Experts of a small language model.
Experts: 624 tanh GELU neurons an expert, a softmax router.
Training: a variant of Muon for the experts, 407M tokens, 6209 steps.
Below are experts of layer 5 (counted from 0) of a mixture-of-experts language model. Rows are named router (the router's row for the expert), up (a neuron's input weights, with its number) and show model dimensions 0-255. Each number is 128 + 32 x the weight over its row's rms, rounded and kept within 0 to 255.
Before each expert's rows: a language model's description of what the expert responds to. This comes from a sample of Wikipedia text that the model never trained on.

# expert 11
It responds to: Sentence ends, line breaks. Sentence-final periods fused to word endings, such as "ed." and "ity.", and line breaks ending infobox fields or paragraphs.
router [111 157 206  97 144 125 103 147  78 110 106 198 147 180 153 108  69 143 132 147  82  97 171 161 166 117 111 127  72 105  95 147 167 153 159 178 144 125  82 111 178 164 102 127 135 121 140 107 125 146 157 148 129 145 138 136  97 175  72 135  72  90  94 131 154 160  68 218 145  87 160 161 113 103 175 141  62  80 117 130 152 127 171 105 113  90 129 121 157 125 149 130 137 110  81  74 139 101 102 145 136 111 119 113 132 128  83 109  85 117  87 146  78 156  97 152 121  83  83 142  73 147 125  67 125 163 131 123 162  94  98 117 128 130 110 148  89 178  78 127 119 139 131 195 176 102 149 155 109 125 132 128  93 143 114 173 105  99  89 133  93 158 114 143  98  93  65 131 143 152  77 104  77 128 182 196 163 102 125 150 157 189  82 162 101 159 112 133 175 125 111 124 142 131  93 105 146  76 139 162 105  41  67 107 128 102 163 145 152 113 113 106 153 111 101 147  70  90 128 115 132 122 141 155 192 200 106  79 134 157 162  81 150  68 109 172  91 141 138 132  80 139 118  98 156 182  85 162 155 147 112 123 151 127 115 133]
up1 [147 223  93 199 136 134  79 121  87 129 172 175  19 132 144 118  45  84 160 191  91  59 132 130 146 128 165 132 123  97 147 150 173 145 175 119 173 128 108 152 134 151 141 120 119 141 109 114 153 187  78 160 137 185  74  82  75 140 139 123 130 115 130 143 163 139  98 148 155 113 148 131 163 167 108 138  57 147 100 218 149 118  90 109 133 122 126 200 143 105 113 145 120 115 183 153 143 151  85 155 138  87  92 135 123 148 137 173 125 153  79 105 146 118  88 116 166 161 100 127  73 156  87 129  60 132 142 113 173 120 135  84 118 145 137 124 115 152 128 158 143 124 105 137 121 122 149 121 102 141 104 120 122 164 114 139 113 172  77 133  47 152 130 107  85 157 140 127 106 178 176 106  90 106 110 152 147 131  54 117 132  72 149 101  55 122  95 136 141 113 144 116 173 152 155 120 177 116 134 187 164 120 168 125 130 143 121 125 149 120 126 138 100  69 143 177 142 118  76 146 132 127 108 100  78 128 147 129 133 130 145 163 141 190 110 120 188 111 110 150 150 140 113 162 176 168  39 143 154  84 111 116  96 113  98 153]
up2 [154 130 148 165 122 147 149 143 142  96 152 140  73 137  94 109 136  93 147 161 134 157 103 146 114 126  94 172 127  92  79 133 110 147 127 133 161 125 130 108 107 186 151 129 181 101 117  81  86 100 169 133 119 193 154 120 165 161  99  86 161 157  92 191 126 157  75 135 122 153 122 136 112  95 110 145 127 109  48 171 139 123 166 171 194 185 109 113 107  72 145 135 105 105 138 110 182  95 101 151  78  45 148 104 119 116  93 187 178  71 169 162  99 126 121 108  64 160 136 189 148 154 142  91  93 111 121 165 163 119 150 131 133 164 136 139 157 180  83 171  98 109 160 180 145 127 156 105 160  85 136 129 138 119 153 177 127 152 124 166 112  80 100  86  66 157 143 126 107 101 128 125 136 142  71 141 146 153 164 110 106 103 117 163 117 193 102 146 238 154  81 184 131  83 126 132  93 111 161 130  89  92 169 149 150 210 118 160 170 164 124 134 108 142  90 117 157  64 135 163 135 147  81  99 160 186 133 117 175 127 121 151 163 146 143 102 135 145 140  92 122 115 121 131 127 190  97  80 160 128 112 185  99 137  72 141]
up3 [124 143 116 172 172 135 121  93 104 108 159 187 130 109 114 202 169 117 181 181 139  86 147 110 111 134 115 181  77 120 128 118  69 207 111 109 119 111 147  80  94 128 167  61 134 186 111  90 122 133 157 168  90 166  71  70 167 164 121 142 106 150  75 141 107 122  71 119 134 124 151 157 120 144  82 161 104 156 116  91 177 133 166 105 107 139 128 120 105 144 132 121  90 105  97 129 119 131 146 144 114  76 219 111 163 152 114 154  92 153  94 169 164 180 142  98 101 140 136 168 101 104 118 144  96 191 134 115 118  91 142 116 146 177 135 111 180 141 105 157 163  52 145 143 180 105  99 144 152 114 145  80 150  95  94 133 139 121 118  61 150 121 137 128  80 113 118 106 148 116  84 129 111 126 134 113 111 187 121 180  97 142 149 192 115 104  99 136  84 163 145 115 150 148 114  99 116  91 145  58 137 209 127 124 121 142  40 115 122 178 129  83 104 121 173  96 114 105  70  71 157 167 124 106 103 135 183 161 150 160 115 111  77 104 136 133 152 123  88 147 114  84 113 184 144 145 132 184 140 120 145 146 100 182  84  65]
up4 [130 153 182 104  98 116 102 134 147 111 155 182  79 142  54 143 121  89  82 155 135  87 131 152 121 185 132 127  69 124 161  73 189 121  84 178 103  88 149 129 131 115 127 190 188 137 119  58 141 116 145 187 141 145 111 117 167 145 185 121 160 118 153 160 128 144 110 159 100 122 122 190 100  96 160 107 144  52 139  94 121 153 142 144 143 157 141 199 127 125 142  94  97 138 182  94 171 151 127 118 147 103 127  51 121 169 112 131  98 110 133 161 121 135 133 142 185  66 116 143 167 169  97 108 141 123 123 131  71 146 164 142 141 162 141 148 165 105 146 150  97  94 127 137 158 112 130 108 163 115  85  84 111  94 123 170 105 125 164 159 120  72 181 168 133 127 185 138 104 127 147 143 122 135 118 211  97  76 108 118 102 162  73  83 147 192 138 123  86 162 111 102 119  86 163 149 184 203 135 160  86 193 142 149 173 148 162  94 134 132  92 112 135 142 110 149 127 105 162 172 150 136  74 157 130  65 186 155  63 137 143  41 171 132 144 157 150  72 134  82 121 116 127 124 107 118 136 121 165 147 111 150 111 119 127 162]
up5 [170  86 133 146 104 106 133 181 109 162 178 117 147  93 136 133 152 128 139 125 109 171 137 114 126 137 127  64  78 137  98  85 112 157 136 123 112 136 129  96 184 109 148 112 163  97 175 110  94 151 129 157 139 113 125 144 101 152  79 121 103 129 117 158 107 175  73 100 137 103 180 167 195 151 117 133 195 102  87 175 206 129  78 116 109  90 189 130 141 123  98  84 122 152 158 152 123 113 150 113 146  86 159 143 150 212 166 196 137  96 145  90  68  87  93 128 152 107 161 166 126 115 108 114  84 153  85 122 152 137 163 130 102 111 188 121 100 127 130 138  83 110 123 146 105 112 111  98 111 172 115 139 124 200 176 141 115 136 152  83  83 132 124 157 169 139 115 107  74 101 160 102 123 166 110 169 128 175 181 173 158  88 135  95 146 201  97 128  71 134 130 107  72 118 188 101 174 113 174 146 125 128 180 141 157 191 103 153 159 116 101 121  99 147 167 104 113 111 154 143 219 139 113 154 143 149 180 160 146 138 100 122 130  96 132 221 158 139 127 107  95 174  98  61 123 213 145 140 144 120 112 102  99 105 169 145]
up6 [133 143  39 115 128 105 122 127 104 177 121 118 114 139 150 108 177 123 109 132  60 137 133 145 127 103 130 154 138 159  77 153 112 125  85 110 133 183  78 113 131 143 111 100 136 113 137 109 116 190 155 134  93  99 111  86 151 133 117 128  94 117  91 117 143 114  83 149 132 130 100 121 165 108 180 137 103  87 129 114 132 155 134 157 188 176 140  96 162 178 125  73  93 140  98  84  94 104  70 115  75 144 107  99 144 146 136 156  87 112 135 157 171 168  96 159 134 150 174  96 136 152 114 150 117  96 136 157 129  84 139  57 158 120  89 108  99 116 157 136  90 136 188  48 135 126 153  87 134 203  99 217  88 114  46  93 188  84 105  38  65  39 137 168 146 119 172 145 152  82 110 141 155 130  89 152 116 175 138  70 174 106 117 141  91 115 104 116  84 113  57 148 144 194 143 146 157 135 118  95 109 157  94 147 163 108 184 126 130 118 132 113  94 175 140 137 140  82 120  91 122 139 117 133  97  76 123 134 109 112  98  97 115  51 137 117 151 139 126 143 135 119 111  75  99 125 118 108  70 120  74 150  90 108  88 104]
up7 [172 137 139 179 109 143 130 116 142 107 158 108 116 109 147 157 119 186 136 173 126 116 129 175  99 153  95 103 136 107 113 120 152  92 115 110 115  86 183 125 130 124  90 111 107 152  95 135 119 164 142 169 161  91 121 133 174 145  43 130 159  82 165  82 160 122 126 141 111 151  93 145 154  68 139  85 160 142  19 161 179 132 110 114 210 161 106 134 158 148 147 145 104 123 176 103 128 113  58 122  51  57 105 131 134 106 111 169 201 173 152 102 102  88 114 104 135 127 121 107 110 157  81 119  77 180 145 123 122 118 102 129 108 109 110 155 128  92 181 116 142 170 138 189 184 149  67 122 172  83 104 138  78  90 116  98 130  40 131 142 179  88  85 123  74 152 162 107 113  77 115 139 101 122 128 138 106 130  94 138  80  96 143 134 143 111  91 159 146  77 117 116 134 148 163 134 109 179 157 116 103  81 145 157  82 141 114 159 126 124  99 144 134 132 109  79  88 112  84  85 135 122 112 172 110 133 119 135 164  63 117 133 127 146 196 175  69 140 132 149 104  95 120 122 170  78  69  87 122 122  87  65 149 132  75 110]
up8 [101 111 100 122 119 112 137 162 115 161 118 133 146 155  94 117 104 120 177 130  74 150 163  98 132 100 126 153 147 127 132 176 128 166  81 107 170 148  94 107 137 145 146  69 125 133  99 121  91 126 175  51 143 128 149  96 135 143 117 134  92 127  84 106 136 147  79  94 109  86 167 143 158 156 155 100 109 168 121 192  96 142  95  73 192 120  94 117 119 101 176 122 107 139 132 204 143 150 124  91 112 127 133 116 175 189 165 131  64 168 174 139 177 126 105 111  84 137 126  88 105 155 124 150 154 181  87 116 141  64  70 102 159 157  88 107 130 159 114 144 154  98 184 132 106 143 111 118 150 120 106  91 124 145 132 135 131 116 116 102 104 155 132 100  42 134 127 112  61 140 232 123 136 163 137 171 140  94  81 109  80 148 157 116  83 169 139 152 118 180  68  98 159  92 131 112 172 108 136  97 158 188 124 143 104 159 117 179 127 133 159  75 126 113 189  88 149  67 103 151 116 130 180 151  94  82 128 159 121 122 134 143 156 124 117 179 155 120 129 131 169  96 153  62 104  52 173 178 127  69  75 130  81 194 124 104]
up9 [158 169 106 118 110  78 124 107 128 130  92 147 166  90 110 163 140 118 110  87 135  65 148  74 134 129 151  98 149 154 130 124  80  72 110 139  94 143 127 147 145 105  70 110 124 123 155 108 152 112 136 137 122 156 137 125 155 113 114  96 116  92  90 131 137 144 113  96  71 164 121 170 106 144 169 133 157 112  95 104 112 156 110 174  96 201 107 116 143 100 120 122 170 147  62 152 147 115 110 157 162 171 144 118 175  86 137 172  66  93 118 136 173 115  69 130 129 183 152 142  89 180  89  98 102 111 110 106  70 118 165 129 122 116 158 129 220  78 116 125 139 144 196 153 147  93 119 182 160 163 107 154  97 156 126 126 147 114 146 165 119  74 177 120 107 145 154 206 161 146 180 110 140 115 148 141 128 103 105 142 144  81  86 156  72 116 158 112 135 163 137 169 134 158  79 152 116 139 143 119 229 166 114 146 135 135  76 118 148 160 102 187 130 140 115 140 106 109 113 138  95  63 135  48 163 119 152 168 123 113 169  91 122 111 102 139  97  37  91 159 139 101 143 110 176  85 100  90 137  90  71 106  21 115 116 166]
up10 [144 136 132 123 107 103 142  27  83 119 100 140 111 105 142 119 159 168 153  83 135 117 153 100  93  89 124 150 121 113  91 152  79 198 127 127 150 135  88 200  95 167 139 102 134 112 199 102 133 167 110  97 127  88 136 111  95 125 106 126 104 141 153 128 153 119  85 149 109 180 191 185  84 104 157  83 128 136 106  93 111 131  38 168 123 115 114 174 191  87 129  78 108 115 125 107 144 124 125 164  81  71 152 143 122 190 189  89 109 117  90 115 117 146 141 105 169 152 128  63 142 112  79 107 146 141 137 125 103  56  75 152 168 112 116 138 174 152  76 136 138  92 106 190 146 121 102 167 135 141 108 136 193 134  83  89 136 109 133 198 140 162 129 126 152 158 153 139 154  84 104 141 110 159 148 126  99 160 100 139  99 116 145  91  88  93 144 149 132  93 144 121 125 105 120 182 112 145 157 158 102 107 134 126 186 165 119 136  65 137 144  90 162 126 105 113 129 131 179 106 160 156  98 168  64 176 187 158  96  98 127 138 205 123 186 146  57 101 138 101 151  84  93 136 171 142 108 132 109 135 109 149 130  91 198  89]
up11 [153 135  50 146  96 134 140 121 180  99 130 131 134 102 164 132 166 183  95 103 124 174 137 126 121  86 118 191 117  20 130 110 146 200 171 109  99 120 138  96 112 108 140 160 141  99 121  97 113 115 144  98 104 110 105  81  61 167 123 162 121 125  91 204 105  96  75 114  91 110 119  85 105 128 142 103 102 118 127 206 143 135 158 169 155 103 137 133 170 131 122 165  97 157 121 130 160 114 135 161 162 182 138 120 162 138  93 155 160  91 161 156 122 126 119  94 185 165 121  94 172 113  70 130 136 146  96 150 137 135 109 132 140 119 168 173 137 123 173 104 142 114 184 121 119 141  91 157 133  52  97 137 148 115 129 123  66 157 130 127 105 140 154 139  63 105  52 158  94 117 123  49 164 110 159 150 159  74 145 182 144  83 145 150 126 160 133 149 129 121  93 143 123  98 121 157  88 155  99  89  97 109 187 183 139 120 171  87 155 158 138 147 110 159  89  89 172 122  94 127 163 106 158 144 107 117 156 155 121 125 128 116 163 156 122  53  58  83 113 136 114 126 164 180 141 141  86  87  97 153 167  42  60 142 151 160]
up12 [148 163 147 124 122 118 112 157 172  94 107 101 138  51 140 125 185  99  80  88  99 102 115 107 143 175 149 143  71 116 115 156  98 102 114 109 118 130 104 162 121  95 173 106 155 170 156 131 133 144 146 114  45 147 123 100 101 126 201 107  96 123 127 124 123  78 140 130 117  83 106 137 166 153 154 154 127 151  75 146 212 162  86 106  88 147 137 117 117 117 132 145  80 133 157 119 129 186 156 122 133 143 139 105 122  99 105 200  70 158 103 157 133 144 146 120 142  95  87 112 165  39  94 123 139 149 128 119 136 123 105 115 159  85 172  99  55  80 147 117 127 115 112 124 100 117 168 130  85 169 136 109 151  58 107 101 157 158 178 229 164 146 190 146 193 142 161 156 165 135 156 139  75 169  95 155 151 168 177 139 141  69  88 113 108 164 208 170 100 146 126 101  89 113 146 139 141 106 151 147 151 119  78 146 105  80 133  90 135 175 165 152  78 144  88 111 154 150 163 141 127 131  70 103 101 126 167 114 135 121 116 112  90 112 182 175 121 132 163 111 133 187 153  79 167 149 146  79 103 116 120  65 169  91 118 127]